config = dict(
    d_expert=128,
    normalize_top_k=False,
    routed_scale=6.66,
    vocab_size=3243,
    init_std_qkv=0.044,
    init_std_o=0.0,
    lr=0.00839,
)
Below are experts of layer 5 (counted from 0) of a mixture-of-experts language model. Rows are named router (the router's row for the expert), gate (a neuron's input weights, with its number), up (a neuron's input weights, with its number), down (a neuron's output weights, with its number) and show model dimensions 0-95. Each number is 500 + 40 x the weight over its row's rms, rounded and kept within 0 to 999. Numbers have three digits each.
After each expert's rows: "gets" lists some tokens that make up at least twice as much of what it gets as of all text. This comes from a sample of Wikipedia text that the model never trained on. Tokens count by the router's weight.

# expert 58
router:556502464520546518511491552600539458528549485487455477529522503492477577509462472432524401478514509504498521497498413540495485437444556463551486460476517499470469534494420544531492449480435491544565509473470491474492474510493458477465509466462526486528504538467491589601527461506482467457
gate0:554473557474456458488515563407538510559472522506543472547576508455500525501509482454572485519493473496498460499510468491453428454576525507546492463471526497495532483521598545499483427491513560467531502429529505486498502492453595566546548538523514497557532497578498523475525536492482444489
up0:527528591467512564508542391539523529525517511563543522516525511507526411458452479482545531498510509552494441438490510511472523488443547505458517549412527587478495475474451507548581534507541485475526504464493536513566464500453485492461468471501554471513449501577521553478439555557453552570
down0:449579438465447538515475504464500519518462512501513489558539454545457552419569558461549446499507547536556513528486476485462461477530518500485550491527454470502563490488495536430489499529426487491452444483533475498483450460501566539607506478469506485533552529547487505541452496500444430501
gate1:490531511520533508435519497541530485521551459541469553478451540464556453495558483500489548490416545595482418526408494502467496454471494554531465524532515595517411527481502488450514475479536525454458530512588499512561505506410447499493514457497564504497507563490529417557516465519487521497
up1:456465523492505576578499538568491482509450438529548508456572522411489532505510507530490493446448450517515571490470450470528498551567494486468472502497571474518468464536545563500486493551524430453503524481426550439477417522474509484406537505466466495491587450492544530471484521536452456526
down1:425420469496515511519464514543497398486525482559539485506497503440491559533513503533472453549385505563529431532540554529505482555559476464489496430550553517505521418541494440496451543487486502445485521519460416536437492468512527493502465474481497442483556429509514454523466516498523482488
gate2:476523531558460501486494478537507599521480486471448507525500516416425468465557458478485523537538472494492515500542471452499424533527496565583493506483515559495545538491453524473481522435487455493521486502500467493522552486523452485468486532621526512555455503567458510448468591511568502510
up2:512489503486506523485401457480491626502441466549498551523538542461490424444552416471531489489457486467491548488544464530469438476535496514530534569452505563477419497439501503508511511508528421481477460465502537553475506493463475495387505449506525450459504444496482480452481487513500480507
down2:526479558508494471493537479497512546566462421523487560575517519532515492497488527481530519521484448513524539557556485408528549490479502480531571617503456484542520482476502482439454542553468563568557433464551462558487494462521489483467519504466559498508453473501521440487515417480449491541
gate3:517567511536492512521530431513519503545446510464545510495500436545486531396460509470479496478474482498504446453496545410540551500524532528476545471464476522460480544538469432481500525495487513473536437508562459477489463473538469440472468471532551522555534505423480506516468385586545492502
up3:504520457541509481561524447497550497509436508447490553453565410573476546396464441513547469501466478537505472438481519446582567455483501535525548478483457528466462548581492417490498512534453450554547479497504475477472453469509498490471472498541555451528534502464503496513478403601496522527
down3:476507442466515493458522459523472450515554502461523503504457425485519390463494462487444506457450433448488489524492539483547501500524421536560514465447415561545465596458479519521459502490553442419451472437580513534513490544507459464507448469546542449500510531511501483490474444467477470497
gate4:529421504510487443371572490499526555483463452495512417501460496473517538502511481483549492448463515577526513434571517539449446512479527531525474511540461563450487478540499566518535520484484486555512459534524457498590475571503482421543536584562496491495492513504530572499535487467529509481
up4:543548534474498460500589495550464422532476474571511468564499489477538421435479517557580545522487526529496543488467567517515474463476516519503551466546521588554504560489469518535560468551485469527558449475542539510467454562526545512515537453450471485496503469462534514494438463470473450524
down4:468504478521494558538531495441533472517476418463471507435555453482513523464561539465588453467487508535571528515528474485456592493492449503593435528505468489544503506529554442515533515493434534500483554513480498510492553506505508561554537524534517469526476512485450492535450410455500462472
gets: " it", " he", " was", " a", " they", " re"

# expert 26
router:450510528429581562576473545517469535562405502549455529517507493528492460498573443521440528486505474493524595465444506518455526452512498509532575498557444418533501482494509437499453489545535526495499537484515520576468479479453516459490568502473527527467434501429557460497474492495491475506
gate0:511504482534472446461524508484537435463511499398539505561441504488522512517562514496501540513558458494503559473598506450474502456491477497526499450513534507505576534478534492505486569473540483520489506505425507528504533565559461510532505502485448417450485520516504506456456509562424570516
up0:492451581497496485508554542442501497546504539455504514474526499487465555463428559518513532442544507472496493480467444448499570521490514450446501554517482480560525476536496486501450530490480494481530519514471457556480624558530533563500526531466519500509484544558442581458541436529517442482
down0:554481544432553537499530488468487491583481474484476426550500454476544528410521499457536517538481488486512608521484448592556509534438512531483490546509495475533512448502442505482521475570504475475462498479466478502535575489475470479496422521474508500437509511577516588481449491502489421469
gate1:546549466476499524534493477417504476519551511599538488517487515448495491480538522524485571468463519525503572487380520460529482570487559549463475513510510448503498480515550517506480550561530468519493481505489502541458475521559505435566501557476503519449526568514515467465462491458479540441
up1:442429447498510493479449510491466464508512546538471473537463530450533480532516563528518493538467478459489471463496442508474456387469519477482476556540532478483412527479543550533545509457510505408527518429424552518469482559476493521496531530500500527499469588440546417435503564477538505521
down1:457455473472461514498516493581540487458432518487472504539482472533414457473547500483433468538529561527530494609491449530580537518526466552500479471476474474484479453466517501496455422568544479483557442571535503524522516530495488522563434556535556480423447479497503449502462496518460592467
gate2:501494421517472540526482492494451471478465461495462399524486514560453444474560470482485457516433499469529443529531518560525524488562572526449499476475485448521515517596542480445498541485406420538521526458482496557474443526512520511466535558482529542544466487600533445536492515606478487498
up2:586551540439446557498489506466442489499428450490465432511501540522529507517576528501505463546458472493498495565488448537545439495512524521507494510490517480484498492507547481456529514549454475473553502492585523512484539517476536570469496515575568463441469481473518431522478508586488514509
down2:483456495493464558565451495523570457465463546483497439458476444502465593514481435451457443529497494426548473476533531540464581507504475515494503491455505538539487441493414452472466483481493537554515589469539536574420451505499528489503483552503491498487447510443532546525403508518553491443
gate3:483556469489494494447509523528509588548478564520467538477481504526506435524521483453441514441554550493491503486406486403416453480522551499464472437536563487481524494544484540457494544541517448474543566523462499563537516501522507468458511470494472544496499513470494444505528488484499489542
up3:502518514497494529499504462556496512462522482469589451486506481462479516495575484509480515505555518456479504398484481489471431501394493534503466502552539424566554570576488499486528391500577561529518488458544525530520560574494465492501503441472474492471492488497548504470470503476453523439
down3:519541511540545422476459551530543493472545478515509447469569493608434540487496500516563446469539467504461513541538450498568434491476495516429521514510447434554541556471499541502446411476502456487506483516525527473548525435557531479516540530414472489501502541474496511484497411576503490516
gate4:556580466419540520513527537497494491551485516515482455492562493474629518500513514497508432560498434505496480512483525465501518490480575520457502500453529500482435497488513500461525456494457486457514500446514545472507469408476523485479538570414528444541454520523587484448571456458496501427
up4:442475480479525525528516484491436495394509475472462581485447459512562479437551498502489533466521520475506453445485501474418500531483616567558469505546539447591546443568538466519491482510508544465502508520517534570494543513483446528501521622577499534527521484480454464515540443531556470448
down4:431382507470506523485518469616537493482514527520533446471542479536525442519525463522440466497560492568519450548456475474604528499514495491475400488565455442535494512519500568522453504500509543490513487551482508522534483450485479447433484537547469541477460510467532522562572413486515541512
gets: "E", "′", " /", "°", "S", "D"

# expert 25
router:601475449553486536491525508479516490505520589496543532564510481496427455521465549467474492476456412506474540564562449564531452451503456417465512482453452464466497519537442570534485530511460503503515543525438545454518476554430464450458477484528471480505497491525561481556478527506493510476
gate0:507463495477537421424457484508541521442527515512530399477519581529428531404505494451492470489556502503466541487487472563580446620540473500498504533431445536472448470492479470515455543573596535530499438497542465459528616510523491525599510552469473497503546497435509484507532485532513519529
up0:524487538444470348467473495592509581491531563477501465524580550509512490518470535482481439467525529520498511545491451507496465488514509490441513482533483568458480574499428450497538489476503520551560450527539443467495497501515501473521474549552473488497486533432486440497454477472545496501
down0:487520557531546445503519569593499515452430519504497467482512464484585513520520496496536496508461482545512512490533556491488522467538460472545564486466550432496538455537493536502498465482502575554501555529440440584505491520503454478472489537493501444459534424531454489498607478381486545518
gate1:528493487522589461489499490462514376444454536502528534514484504496504543499534533525519464498518465529533458570415514511465535563490551462478476500503557399440499539480549517522412441427569507501507515467488518473471578550485477486488483550463519546397545547469495430542496536525465470517
up1:558469503468611532485436500471462478504491551477497537466465636544508523457484505659524439544475473548501456458511514525454531477476527542484440466490568501501502500581523538503504469434503565504510499474491464453449522551466457552488489538457505475486517605532485505451460542514482450541
down1:508509534564534509536540509508437441502506534528518512472511463435514536482501456497519464469468544508507433490545478592492531574430533504611521464550466451488521518481521465498432444443548516510528590490469521467457535425486523462528520513494528457453496520477537528521427415465531440497
gate2:520539524513498505542531566443550567558506504499523446568526543466405486536437464463538457497509519571504495416597514498539446506574486508466519544506468480436458555547527516539432419493524485515505487537492447523475484522524440517489515517474615572518509521540430535523524587437374506526
up2:504579537439480510503488525469555532594486495514545540484471517518461472503481490445471508467508520441501516469565487486470457538547514473479484574501451478433464541513450530557433501494558583526514525501558483451522547568509519408505513520484560500523510534431491471551552525475440548565
down2:424494430503439521478540506537516482489484509471551423512511498477407577485509496489536470503478552517538487479532508544545477535587501552561548457496537542573478481572577473500511489465491516525565443524533384493562519464517409560507530510552485510529497463561413578511494441465406525542
gate3:493489590487495472503544507544425479529452445507471496462485488435508582602500541538484504481517517504468418533442521417538535502509541539531513533561510534520373446477515519552578420500493470489496489541567484504529583528525489483497483574518500474508387516484529454511487517510525519451
up3:514491504509521507496467551528448469460548503531542491538472565416449585521501596506478500491452497475479488539449486456540543548532545476543518510467582584508441476487517474545497440576528459470467458491528471526521545514479457496477502500464483510524485510533500497438415462559575637405
down3:529521495468505535507450505468471460537532500476512451462517544449502459517504469511459441503495458513555520544500506470502502467541520473486526565470475537482524460537503524551461499494527494488533528515530540488553517494492495493553573543542479510508524583465534567474392518505489542493
gate4:520503483539514390575445508501502484554500524507502483548487471563482434526491460466471572503477499495513517431455556546452559521436474450498506533464494437494451461477485537505501475541439539536491478474499464497480568524404536497456579514522554515522560581503533482549522465458463543529
up4:491497500507429419483487507454481487553495515541485539511465449513512433458470560482467469482464473500506513484437522512459494491482519472449462532510526504490506523486533508491573438491445487455524463504548534466491514541454521505442456504538650457483495627528512463535590492528500497554
down4:532430473531531521568476525504552442554547488520512571524535518436498495506460415517462490365512515541486475513460457525495389550478519416630464538442505496483496546551480473518480549501498531429510513501508515482512567574460449420534473526514497494497473462485523482519533477484551480520
gets: " was", " is", " were", " are", " be", " not"

# expert 60
router:449510506584481419469529553473516466523472477473438527508488500479500577513527513527510433466512491550511424470553503483516522504455550467533561483488557500457548548483542463573438457490562496531465484554519470492455490475485592473570562535501552454566506570529537521529511453497461553466
gate0:480535502534529496535531492543509551504578539502534567506554480466615508500514477505538503484464559469510394510476535586425491537493507474474525473537480526568544565479539451527463430534508510458417537487525469458512526451521534519458489507555486487509498552537449534562533417478467586511
up0:492462490495500519468526523514604480511518430432487513478515448464518483571586433465539520545421523516486505460556460488489495513488501429559504502530437519461472468483500515477542515537453480546462482398522520442414550515516516494424571520535458474535449499480515545513458511579529519548
down0:451485532498635479543559500543464557434518465490486481559480514490465553519466465567441490471469453572465490515508518464518499514474512436518484435481503459516516466506456488503471585461460475464542453555496499521579494434449507503499464551541502519486515512548532477511486502493508522475
gate1:495485500458528569405539498510443429450439498462478547549489534499533505466556518505397556494481567583541503523428491446530482461442524441554530545504458433461487530454448502489514485511514479414521505512550602456529537545495500510507513486480507471522498536509451492504434453509513522448
up1:467476512504483452561456535497459517510542502542484455509544483520518475542457460412589491499478450388472497501503496474448535524498504507531582475558498534497467469494485536531517431492455475580444479476471419544531394465416506449462502508560490500550478444455488489437537517569513471551
down1:588479506491547429537490505484487516596503432503473457496512464514500517491559566575494486508543502476541493498477507412500513502502471436409566461493461497532491442482505400508428519472509484482524523464521476475507432480486464452451483499559516494492446499399434525608513484472497533513
gate2:518527496496518453481455505430570580531523500525521527520471516478564481511539469482464430533498426484502492482501533474549554457482551589483519517506560406504522536482524476528472511539437540472525447477496545492505525458501548487515556412446537519424463466467466557516566495499425543519
up2:460602456498579488415504491559450469444442533429533464601496452502522471528470468509488489500601555501471520461492509540436499464542442453461476543505460462443517469473534491509539486496444545452470481504510495478440544502537497473419537551472498469522507540554562451495479445514507490499
down2:538524518499579488491501550481547474554483572552525541470485466477560453506535506456476486509473514410502471499514544555470519512481540534515565496478360554475537508548567525464444512496598543395526507547473542571501526524451484475482430493477465471499519573499489539475415501582453477477
gate3:459524488495459479473501387455466490484456475484479579551479523503494474472489470515504532507532505454496495523468502475485477522409502495539483390452475528502520509521526493519464482503532495488539593484455529482559532500478474465510517525540527564459527561402491516572496600564375511462
up3:471495410420562508557565511501536429515510468554507494568436426513518487517533496486465589509565431489500483493529555517457495514502436443496503468553478490467536529508515486539509471479466495472517536519497515539464506513486498561492552487505565530497474465559475510504466529571483460442
down3:546518523518529521491466489475472492524546565498577500503469514491495484501477495489421425523478513480555586584500489467474499506458466532560570494572522453427496493537442483479458498464507461539502511520531505466441453490544413488538426481584505505520498489532576488553540523513449511494
gate4:461454451500496488525488470526451536436485553594510505488472530485485532514460505575510524481520499485505477482533564499476462462488477459462538532473493490535470402424455541512527534461487484488529505520467478508536421561517496487427560540447475503475533522564463522510508497477559494528
up4:591461583480539502599465486512530471527517474469510489532485493530489493525559544502469442455478476556471486516506449481491513462504552480525477467519512471501506592491532454458490448517476451463448538445485517506486578465462550491493462515487433509517475489498536525437444549528479510504
down4:516518523501509497468497518496494545462528533484463459528482551542425523471463497501506523487558557478536501492479485436493536490476554472502510536508520503477481495510535490501506546578497623473489432470607449413548426460583416435554454514524491468470520509506479467551521445488545499461
gets: "ing", "ed", "ack", "en", "ock", "s"

# expert 38
router:525443403518468491476535513437525474480536522507497533500512511572482558547467520511432507495451493551498465481531468519549452467516460504477541529563517478474590517512497491532483538504435474538468520500447489479478469504479506506438523522482464480477531465493454498572482493635479549479
gate0:482528481455506367485530377510474488497462518448551506496480511506438511517501497487434536527464578547490567385537517509508458476481559513510468572482456468477483499513499415466500542491469440501554461477453475574513525490505570470467520422491470463512547455537456460458504519602487558503
up0:476495517552482467543406551558521526519457528521488451483523487461524478471470450464485470539517513503515445508515487482497469457407469520431595418403514540486537512464469475534482475518523509470500504528515510463540554554478509506512556463466463497567396540542514538499472510476596456520
down0:537551510478467557497511480530404546515440495535451469496505512514464517464492489490561471441511479550573438521466553534493478518570513430483497576535510464479500447503457444462507469502505511542503502575498479484474407521493514526471468551532540491486567472550505494491432440490470447578
gate1:570529489496545475494521508497456538494540517497494472470521551469509530480511502471517568475475510477496560483513522469451524571497482503468490537526482511442499466509396579511467529509479572412509481514472527523500403442569442485456446508552487457515422460572529524523548481514540428521
up1:489539497443496507501412509473458468433493482544493544514496500554473497507444476409475512544505454584503505467513521466540476509489528531477500557483575472558493501529464517526536544465465469457491548472568468487526543517496499557475592556541504570521532498466502448416397517530486532480
down1:549541483405451548489558522511497496540535520505561463522470407490492488526515527491484443537563495499417500545495519535507480525488530472457533470539498425524565537528527491449555480486483476491584582478531461474537501502418518548473490491506542535515561520493438465470466437512492476513
gate2:478510505410483452511454617497502513493535441573530566480477467553481425556495513475487459496540453430545491453497494473491430486482484475455545541487504527507581526524496533445523569576544518515465475386436476433426540451496592467546515490514492516542536464472531491491529510487560474532
up2:532535517483507556444535377500463528507508513495495460463519454431590553491450515515513510488551501507448501475486411464469547467506522534458444529491481479514457460521467509489502421463530479459489424535492556517476475478501435486495469521459431523530389467521482494452477432512494495545
down2:452474467485542537514511514471450487554570556436589545483522477481434533466535534442448555497479481552394541556476512523602453466509516468432483420526451452520505509443583556506473513463512510482516512506451524521538483540481486534428482482468436531469478511479412496507464477550496578452
gate3:475482549511466493555516449514498541461522538452528539512497422484539487447523457451535480513459491421515497502492475459495537459514474524442517491543506471523544548556453457484515482467511554494458448502524500486443448526541581449410497516509594575566472476448472510575472404573453428442
up3:527471475511485572489412537534463557466556446485476474433469525516530503585477521446480479541492555466528467507502475434563456548460503514515559575421465541477509469440503485442459572526466477546568520479496518525465538518459468514475478453508535468477545567519481465479533504460462611604
down3:525463488532505459536610555503473498522430554479476486493463505547478547491519562482523520474509543479558517556484476499488502407565506556565541472478505600533500534505456467536490499536504502510571439530468478473451462539501535531482546513511528480541511468464524554496478520573481461448
gate4:488429492465486589427477487460505474490477527512457524552562545518564500502467451486499442478553502519496528459517458502469458553415507486566538464469508507476515454526463505484517451481542495519480489497516484461496518516528525448532491503416448472512526525544503404505553471458539502595
up4:500507509460508529495578513463489547484502519446498519503589498638545499508476490475514497527496495469488577453522484487447508495474502506581492528534433439523499446407504537588550506536523524468547527553533485477559478518519414497473529468534437492540474536546499369576522487465505580515
down4:475513598494487515560432414535555468495459508513497474507409469445480490437512528440479555470497422562520458449518528486522456484528519521534498465534503564457488500509489428509539537479508490495458505481512448507501514542534531525548481494510503506544482502480500626480477514481437511461
gets: "ing", "ed", "es", "s", "ated", " with"

# expert 0
router:442506435500551510547476499497509490510448522498490512535475498516519468532497470543470551462557515499514522540422616530486496431468494457425479457569485503569548580554498460544518566479471457516413535532518440555407535465463518456472505487564568521495469522395516576515493501488468463463
gate0:518463522520517514563503531524485575495470423557504454588549498483550520494444637506499482435532486455520486545449463476491486435500479531545584447518592509578483552548458494521503533474454536483477450550462415477515505489501498573547504517481518499534475544554516509478450505557500515505
up0:458483481487574556481486519529422507548484531511495477479487524456480469502486445450455561546574548538448534459478481391510462552517560456517515514508507556513489531499468491486452486506579438463441507490498521492526528479532451535532488490523462547466533488507488519438496531446458549583
down0:437492564472524428527475514456482499507492506483452508568514473467460540443524566499501550469475476456516460470528449508530568525561472577602493504524495485421493450504449512516552483573444521456442496557405464494535479494475598532491441481512437457529487505514474453467495469444483467585
gate1:512495514523463537555535496441469549514502469473505442529490511448482481488450428473439507400504498528489436464467606471538482525543552461522428475502522498478543545533509510479495506505546494403481529487498461517570539446496556485498504513529443483505448512537471486444549465475605575512
up1:498478561526481478478508447450481439546486495515527512530530563409448562495466547454552539495546463468493475423515550497494525530420484476497487520612576563521437534491471475503506501529503453554482556516556505510523483480561554538525445488541453419408495480535512517468535522446488465542
down1:534522518463536450518472509463517513484506563534504472497538501467487558533539534474632542435563565508503550442496445486495498492456558546576419548470491500473540478547492536541456550488534467513505522535429450459454469554516466511476415508476463517463564509529505436574480460505484490511
gate2:530467499501518456529457518462507489502574549519522541518568533457488511514534500505528481475502450479498545500631493493528535496547445457517546488502530503527588558505529504515503526514499532529535491484506410433487493517611558512496460452451534485511488501578511531493482469528592562460
up2:510560492495600447501525458507506489489488476507546489502495522496517563455499473416463390544488505558525576509508462532472550490598529530506466505525503548512476458575540449504453480532565525438519469556522443566519553484442474471549487461442509474513463515579523507510560500560471471549
down2:501512592477494534573398513531543525466502449486472507448460500500562497595469444461460524388514556512454518466502524491475450540469439471528500467566416524570554543554498557495535527473496504486483511525495457467466546568571421531478488500550523517435403552471519482465448474493552488498
gate3:528494485540481461477458416401482492476482504410462450537470556483514513559477549471512518447520520486535502505557506488482462461493508539552577625549508469522548511511471521469494530522497495461502475430467499551397464484538443501473450538605537474514500454426500469492492496458535543536
up3:489476536501553508516526525524536538526501510529507537486522510488421473482582510481499441520572431463490484494458455542470553560547536494482515421476545548454536481494553409527547460485498501529565517554489490454546524535489537552555515539412539496494539528568488484495523517501511480450
down3:446482530447423491446560513490465531500535586433498527458491512546561465464583449487546505526447504555527509447418538590513555470518537529534507504525472496578467497505562475436478602455488492555511468513422513454542468468506537496501467507454417469513536482483507514467514530444466443423
gate4:431482510487519464481456535526409508480560515520556489496508502476506430502492544470584483479524521562484486493588550506473509475510495434477522488469526453542491524555570466494471492506574511491520505557476430471494556478517501494489514557487453476476476516525513442511549548547478512429
up4:497535515444504464569504511497445507488458519436457483464477494533608509396508433479463499542483533449507491560496488496492525552524533474439468528478490525464491522451519513501453602441544452520474439417483429432464411510571487522513573495491519530505527483453440433516505553424494464501
down4:547488498414529469440621406486532457560425533482500420451512496428493476541490495427509463519414493486480514568501457511450454566484472443546472515508513521467563558520559488454448541506533511532511475495512473472465441491450508440492507484571499529468532497502539496476476516512533490522
gets: "0", "2", "1", " (", "3", "5"

# expert 12
router:485557495465559545546419555539481552588510472546478506503442495455501465491546488452436515464491520469541471433520511470512528541485450543496511502472543513453545501507517469484492433495409494502474522493483510533455490425546473513613526468517540547582485532411589521461528431462525501474
gate0:511526452624537462437495446436498548554542448538482501444418445492497483527516485431460528448438537481533490466492521538544547494522529555525493526499584618503510526483475559486520458470490499543574514446529544486441492506443502560484498442490467486546528539483476548531538522503514467511
up0:474519457435491549467533474504500538471485467528484433496496482430501514523478465510477466536581501440491515500428488397511511505528553492444533447451517501531513515513494527471483504489488492488510562534515506478535535459588456505491543476496516560522476417567548574456517476499533466486
down0:468508524455491502558487471487586518453471521519555474514513477490433398453537442518505441456533493444536487521488486491477545468487514524453496482548545556537436479516471549461499462533459522411574428457549499480465537442491494525434410567499500446479513464543453540588465512579466483477
gate1:500536441515460491496514560559421535438503527507485512486523558472516484482538435420441480509527487537519535489529496552507465531435495424501505586501528463540535487475556476449462497360496498428525459554513439534488600515481445466529507463499415556513459451423487475468522529483416438468
up1:562484477479415523491435506495507493467557487477486471495521457502491523451517559508469455485471488508562492486563523510444544514532523554519515563519489452562479530475548464505465541537454518423510457517556594472550463521488451494451532476527486536450569523491498533493419508567487491545
down1:499485487466441485519497603542478494475473440475535514477486527405600404525504481467516431532506512567514570494586566470515456490487477499441494446476470507463504531573496517494555502526494575513537498501512462491483450449557478530493566542562488509496485431469483504466443513470452547436
gate2:489522556564537508529499536468473507494560476462463515516441480508525485569491480450463550523551533531497537502510407459435466574441537497493544496531477514481510514512434422460454457500471481512539484444491468530452434380492519503497493438522539497517490502512534563450519536496467531484
up2:542465449456472480477499453492560447458483532555475539498484450504465544543449491520496459510499576532491497532475538541537585482498540449444485518515467501503555577581495467491479485512490537515581523528447455490493522501464572622603472488559464471519519556457512390514452512524461508462
down2:499498531473508470570540513473523479482502453452517448503510458518499538528502506549516551520456460495585509590521491596520461457559596512449511541585493500502505502448528502512416521442502467508450595498515530497496464417479471488476509407517487501539455500490545549472492519539551466484
gate3:513456465506536481479462515475520475492478606440549528513501484447459479495533516550524545488515514451487560456519449504453495567486473513454459445465457476492528460540472518496429494483496504548517491483512524503396449473538434454463439466514466435486500603525465498465482478488584503534
up3:579511516507457472474522376535435512499490467571496526565498502482471590454540512512566559511450477471499423471507538503543496511507534489499558525525519547466552424536533510488524472482532483498499521555478499536473574517509528465477477528426508522538476496548535464443491506471521531490
down3:518538476507556521439513503502432529441525535498484474530584516542518513468466489489462475384520480581444524534510465501453477478524509542482505471498516485531415568517479526518539463446521490531423519516427539449560547431516537498468517488481550491418544430545444457502525546483480533452
gate4:453516496563553544477507490492526532498478471537511568476495526471548452472436483531540479570465458554470502433500428443578519457499452493476493581504537443464528444549532531493459562512510425453541560484527514509414533521449494521512479520534535533514476450527552515508516487486561517503
up4:501428491516577420482434516434522490438534486467521529536525451557451464499488552454554497544553561424496468447479523481615539439442526481481526531509465482482577489502555483527492528479520413468481455497516521475452531494450562532511491475462563538528473495512463490479451560513476538523
down4:460519531573496534490503556520514565526504521505504547554459540554522455474478540504493465512556519463514436499561447468557537501432508538520460544463483485484502450533459492528447455548525510512493570456481597570395516551551454483480495515463527483552496461476544514582538482591442429488
gets: "\n", ":", "ation", " career", " information", "-"

# expert 29
router:466445523554558536533499473436564492503476457512483531454515475569487489512442471489498463481560462482464450527447499578515504564543472463435501482536519540554483537537557470542511496442452521547461479540523456544537543482475561499475500479570519458471540511498517571529470547505443469488
gate0:529469521515531516513419538575484534517425553550507483522419498496550488473477478507526503468573486538483462512406527466457465405482488480538512530455476471495484543460484519420485442476488453445570465506490479544511526589514484561597487548542532485613480497487500490503482549557453547508
up0:484470484462520487517463536552465573512483578523470514419514461536516494453553500513521506458530489443533515457493367507441469510484481547499544547465477456513460518500504503426467532411548511434530483488551505567505507478509455523541492532539499557528554458429465533555458468523505501425
down0:580495446479574505442467483452491462435481484522406431470490504472523560459469426543482534444501469475557489433465477517473452565530495488637429474447466497468500477531516466487523483504497487482405436512494450436455568503507484500552550582561510526514528542502474492469486488459546511473
gate1:492503511560492513537483552537539527554448450510557584530458538542438457483519505444504440488458526447478494503569533509512480530546492521549493453520461548500501508477469514498496458466449467521446462433518470447469452489487419522446576480519485458494499508520462532541538519513575483474
up1:487508559430522397502458483515463470481513558510458450449480528481512511509471447520466590527508487541518533485475508489475523469450531509471499507532508476454430514482514481523480560593567578527522496539433565579552531564505445449511497573468518503443497513531550501436450509588508499494
down1:475490505420553450542570510466545546521408426503467554499425482526525518454516494433404528537477533501473452430496539533500472494486493499470530452554501509499461439526509467535478488506500485504530519478447481553491580498459433521574547495486503538478473530519536526510465471562481437508
gate2:540520506525479494474549490523602564506489481516518501502458493511505519561537502466486538490533537543516448490488469482509468545551526439519438481476466538502512494547538517552557547525541535562491481525506442498512547420500507492443512494432441498473533440541449536528532544580475511487
up2:415514501495469484500467475532490553496507510491470487513529528523426490493455507502524468442484480560488521553446563496491462465502442529407503495525459515505503466590507522488489492533502449524537522559458478452401488527469572551503477542540471501564475472511462509480479481532559496545
down2:472429512456528469481474473550465485437481401500513457479532509466491457469495432486489444477536546467487498471446527460470472532509503488604523438391521513504486509485497440508462528454510436497505490536534498474521513523535500526540504520498474490427472594472496545573473496539482444456
gate3:558536474486541480515542511495506449518457551469515450442504526474510476498453532488499507487578492404493563536486453423471493505521536456514477588523497465575475520500505514489467441471474498531542532533553490519497544464505508655499479547484498495589516444476527526605528510511584503516
up3:541453530479408532478534513481500541424560502508450469560473465476454495478453476480529538505507591519489500523483561529508474465530450475486529474528436480487510515514507495471549447506449413489527510472517559508536486544464481446507484496521515495438412592579443516484470517444465500499
down3:546467416522438546483448567485476456489614506501454482517541536465523552479462519448523478497481460487575470510427505515419456495505474524538531585508537423530471465470481519529550506534494482509465501451496477525533571480471543477545420498558540564501539502511450480494502497567457503471
gate4:473508536455496486583511528474501515493577492475583520499493459508474549476532492555518404497456495463492559470436485550441513505520582540489549517516555488407413561460486435531441398525445522549474467485480434543487503515504481526453481473474517488575418511573476421471478424458458566456
up4:505502531561518478458519523475531443492495544481452502516559535465525449527472431467552559546480476461453499502538513428513521467487472463453428504550418556557551464539477526451429543529499485457488609494579537483570504513515504538483517494494520491457536463486505533541558557504557452559
down4:526515532514469525489513452524507474498517529534518547515570545538497531508445507555490480464536467568485479466464556438480540486475558542482489452515519484510495581417476497478512466462517511560426587545454518520508528514535519515465473483452577484591514479553506574507536477535563503465
gets: "1", "0", "2", "3", "6", "4"